config.toml
router_score = "softmax"
norm = "rmsnorm"
tie_embeddings = "early"
optimizer = "soap_variant"
beta1 = 0.95
beta2 = 0.95
Below are experts of layer 5 (counted from 0) of a mixture-of-experts language model. Rows are named up (a neuron's input weights, with its number), down (a neuron's output weights, with its number) and show model dimensions 0-223. Each number is 128 + 24 x the weight over its row's rms, rounded and kept within 0 to 255.
Before each expert's rows: "comes after" lists some tokens at least twice as common just before its tokens as in all text. This comes from a sample of Wikipedia text that the model never trained on. Tokens count by the router's weight.

# expert 83
comes after: " |", " the", "-", ",", ":", " of"
up0 [131 110 117 134 103 137 109  65 146 155 142 117 131  99 182 162 123 151 145 161 160 125 170 149 122  85 158 152 167 152  90 133 150 136 132 148 134 160 116 107  97 145 159 143 167  98 114 136 112 104 105 130 103 158  88 150  96 181 156 136 177 145 109 129 131 139 132 125 168 134 157 185 138 113 128 119 149 150 131 148 172 107 141 110 137 125 167  99 119  98 119  82 140 140 142 111 110 117 115 138 110 132 133 143 134 149  88 157 158 147 145 112 139  88 158 135 188 140 119 127  93 140 123 115 123  91 149  88 130  90  97 134 135 106  87 114 143 162 129 104 125 116 110 158 143 100 127 135 150 151 118 115 165 168 158 164  98 134 129 150 109 148 156 125 153 158 115 171 135 106 120 124 161 128 133 100 169 175 137 123 148 133 143 140 127 149  87 149 101 140 115 150 147 159 147 118 119 101 128 117 127 101 155  81 118  82 149  66 108 133 112 121 147 130 130 144 135 158 145 137 151 148 125 118]
down0 [129  88 127 117 135 102 130  84 179 163 105 131 144 144 126 121 149 133 125 164 156 141 102 126 102 125 118 108 133 143 173  79 154 117 119 159 123 182 123 110 145 122 148 126 145  99 111 101 123 113 129 141  82 107 138 135 116 121 176 126 156 143 134 149  71 119 133 136 160 138 110 165 110 126 127 152 104 123 145 161 117 102 127 112 118 152 168 137 106  97 140 113 112 185 109 110 102 124 124  98  92 171 115  94 168 160 145 131 139 114 130 140 132 125  79 120  86 123 141 132  91 143 127 156 116 132 149 154 135 102 118 101 173 153 116 105 120 153 116 152 166  99 118 129  86 150 102 157 142  79 131 151 136 123 136 141 114 119  82 133 107 139 102 147 161 170  96 139 123 119 104 121 119 146 131 133 117 161 137 153 140 172 147 151 130 132 102 155  44 158 112 152 120 132 116 176 140  86 158  77 126 134 158 126 130 110  78 168 143  83 134 124 139 135 127 130 125 109 116 146 128  86 103 135]

# expert 80
comes after: " ", "8", "9", ".", "7", ","
up0 [118 113 119  70  81 107 139 126 155 188 178 149 131 105 112  87 138 131 128 116 139 153 146 125 139 155 142 171 105 121 120  69 146 111  97 132 115 142 163 152  80 120 108 126 146 128 155 171 153 141 102 115 114 169 111 163 131 148 101 139  93 135 128 136 132  95 146 132 115  99 138 109 132 165 110 120 118  94 117 135 136 123 156  90 130 154 133  97 117 164 122 116  69 128 139 122  95 137 184 119 154 129 160 148  85 135 153 105 149 135 152 134 129 107 119 143 107 139 164 104 153 148 139 117  98 142 105 153 124  97 142 127 172 136 125 151 133 139 140 130 125 114 131 173 116 165 121 127 118 127 127 108 163 151 125 164 124 158 142 148 144 127 150  98 136  95 118 153  97 110 140 196 138 100 140 135 123 108 124 134  98 140 120 147 129 127 159 139 136 157  92 113  66 113 137 115 132 111 112 144 185 114 113 137 222 142 160 146 167 173 146 148 108 124 129 108 135 143 104 122 122 145 121 119]
down0 [157 122 107  89 144 108 138 146  94 169 131  79 131 126 131 131 186 132 136 124 108  85 155 133 108 148 134 126 137 151 119 124 142 187 140 106 133 142 145  95 138 149 118 127 136  97 133 142 114 107 131  81 117 100 120 113 132 136 108  97 110 128  97 154 131 105 191 136 131 112 145 107 136  91 136 116 153 175  92 128 132 116 117 114 135 163 104 105 118 140 136 113  77  81 125 147 124 119  79 138 142 135 141 118 143 142 160 131 125 163 144  93 148 158 129 133 122 111  94 123 152 144 139 144 113 184  62  91 140  99 159 115 115 160 117 151 142 131 129 152 140 174 101 162 100 136 142 149  94 109 129 112 141 138 124 149  99 113 102 123 124 119 108 147 151  80 172 143 109 134 184 127 153 117 135 165  99 134 139 114 131 172 129 124  97 127  98 149 148 105 149 127  93 127  89 114 165 150  96  93 107 125 149 139 136 159 144 151 111 117  78 125 138 164 114 145 123 120 124 214  98 121 116 134]

# expert 199
comes after: " |", "-", " the", ",", ":", " S"
up0 [109 158 126  93 140 137 137 130 152 107 105 130 188 169 164 146  79 106 130 133 130 147 104 122 161  76 110 123 128  95 128 116 105  99 148 138 130 104  85 106 101 177 115 115 155 124 131 111 145 145 138 134 160 147 125 130 150 119 175 110 107 107 148 116 179  92 118 157 145 154 162  99 139 124 146 118 157 111 121 138 136  86  90 122 108 119 192 128  70 165 113  96 105 150 134  97 118 160 143 144 138 122 128 148 164 104 160 124 144  93 113 170 145 111 121 185 111 114 127 125 136 152 117 121 177 162 136 118 143 148 163 145 116  98 132  92 125  97 104 112 149 107 122 150 114 158 111  81 119 162 103 148 146  82 108 108 119 141 109 164  80  98 141 108  90 123 110 147 122 151 143 136 164 143 132 145 128 111 144 138 142  93 149 129 115 125 124  96 130 122 124 136 160 143 147 143 140 151 162 132 136 124  94  86 156 162 111 115 113 164 164 157 141 111 114 121 135 112 104  71 157 123 131 128]
down0 [154 132  99 124 126 145 176 102 162 120 128  90 139 143 109 148 151 177 130 107 125 128 152 165 127 138 123 116 164 107 104 126 103 123 131 147 120  84 130  90 160 134 108 136 154 168 141 120 132 113 141 122 125 144 147 125 144 134 128  70 130 118 155 134 123 142 175 123 128 109  91 105 136  89  99 140 179 133 148 110  83 102 159  90  93 118 110 120  96 131 126  76 144 153 111 119 174 133 133 130 130 152  90 101 136 163 129 141  80  94 123 146 140  87 150 112 104 146 128 175 136 142 142 132  99  96 101 136 180 120 164 132  84 117 123 129  94 156 130 127 170 118 145 121 114 146 138  84  95 125 172  65 133 149 113 135 146 105 108 109  92 110 160  88 129 156  95 106 156 114 152 153 135 179 160 100 130 156 168 142 145 120 107 126 148 130 137 109 130 133 120 166 122 114 141 103  92 109 133  90 136 158 149 116 151 136 161 110 117 123 119 135 138 147 127 120 172  98 157 118 105 152  87 146]

# expert 255
comes after: " (", " \"", ".\n\n", "\n\n", "-", "=="
up0 [113  92 113  96 161 156 134 107 158 159 100 135 131 148  85 144 142 142 137  98 123 149 145 149  83 139 142 119 124  87 130  93 187 142 110 115 104 147  92 126 159  93 106 131 162 112 148 161  85 145 191 174 179 136 181 121  67 122 151 134 139 126  76 124  84 141 111 133 137 109 103 130 123 125 138 122 135 119 147 121 104 147 146  83  92 152 125 124 138  99 124 145 132 175 148 112 178 100 121 144 124 130  94 159 133  84  98  92 150 177 121 124 111 114 128 113 141 139 112 126 104 141 134  84 132 121 126 106 134  97 117 125 101 144 136 105 151 149 137  83 133 130 128 128 131 127 170 106 127 131 143 117 112 141 102 105 132 110 140 164 111  94 143 134 113 125 127 137 120 158  97 171 147 174 155 140  71 120 129 127 155 173 126 128 133 105 164  80 139 101 152 101 143  94 118 106 110  75 109  85 125 126 140 116 108 127 149 126 109 150 110 111 146 140 118 109 124 132 135 170 117 148 134 110]
down0 [139 189 129 130 129 134 142 121 129 107 108 153 133 123 136 136 153  99 138 113  92 117 169 143 132 123 123  95 119 105 122 119 149  79 114  73 146 130 127  96 117 117  94 120 116 164 114 152 111 137 155 160 109 163 113  93 111 170 106 116 118 105 118 102 119 170  97 130 137 116 103  80 123 126 119 152 153  91  90 133 122 134 168 130 132 131 103 139 119 160 105 186 122 157 146 162 151 139 106 143 146 130 128 160 139 142 154 145 114 171  74 108 138 118 116 110 121  99 200 127  91 120  64  92 121 128 107 114 114 128 139  91 135 126 184 112 210 149 102 133 163 122 157 107 127 131 127 116 133 119 112 149 131 141 163  81 153 147 138 144 123  75 126  96 105 162 142 168 171 143 124 129 114 105 131 145 141 130  72 125 119 120 173 132 115 102 129 107 106 108 125 121 149 116 150 113 123 138  97 139 163 128 111 106 126 165 132 146 120 138 145 119 107 150 103 130 127 148 113 145 162 157 163 114]

# expert 121
comes after: " It", " it", " |\n", " he", " which", " He"
up0 [143 141 153 164 105 147 122 123 149 107 131 138 153 140 170 169 131 121 124 176  90  95 160 126 122 124 118 159 113 115 145 144 136 113 109  86 130 183 134 131 139 123 141 140 142 154  91 104 162 158 108  71 117 126 137 153 159 170 138 114 128 130 128 125 127 146 152  85 136 145  82 145  67  99 133 156 136 155 141 129 150 122 135 129 126 108 129 122 154 134 115 145 138 138 138 163 129 121 123 182 174  89 125 179 141 125 137 104  97 128 118 124 126 128 117 125 152 177 152  87 101 132 161  78  68 111 103 135 119 129 152 136 145 146 142 136 143 109 123 123 126 132 149 125 114 108 127 156 108 108 109 136 158 144 165 141  76 123 129 180 122 134 162  88 148 184 154 152 119 140 131 122 170 117 108 117 114 139 102  76 147 123 129 138 127  96 161 154 102 106  86  97  90 107 106 109 120 112 111 179 149 111 132 151 115 114 168 119 124 177 166 135 117 175 116 143 158 100 141 151 148 113 121 126]
down0 [122 133 124 124  88 147 118  81  95 126 188 100 118 138 113 138 142 128 159 121 169 145 155 126 127  77 118  96 141 107 149 122 129 187  93 116 134 158 132  87 127 126 129 145 157 149 118 131 126 143 142 124 124 134 146 171 130 133 135 176 150 113 130  85 128 129 112 132 105 151  70 118  73 107 124 104 147 156 149  95 134 116 143 136 139 109 121 105 125 111 120  95 126 130 155 154 136  85 158 127 143 146 136 173 156  64 160 121 170 117 125 168 149 108 142 128 144  92 139 110 107 124  40  88 145 135 125 194 164 141 151 119 173 125 110 111 139 125 139 152 137 119 113 136 113 107 118 150  98 128 130 140 130 125 118 133 107 133 101 104 139 154 133 131 109 140 162 181 163 194 106  86 129 122 124 129 105  70 112  90 158 134 109 126 109 145 111 131 104 158 139 151 118 121 141 103 134 158 130 121 140 169 129 136 123  97 150 120  89 126 146 126 143 114 119 139 130 105 144 102 139 128  85 112]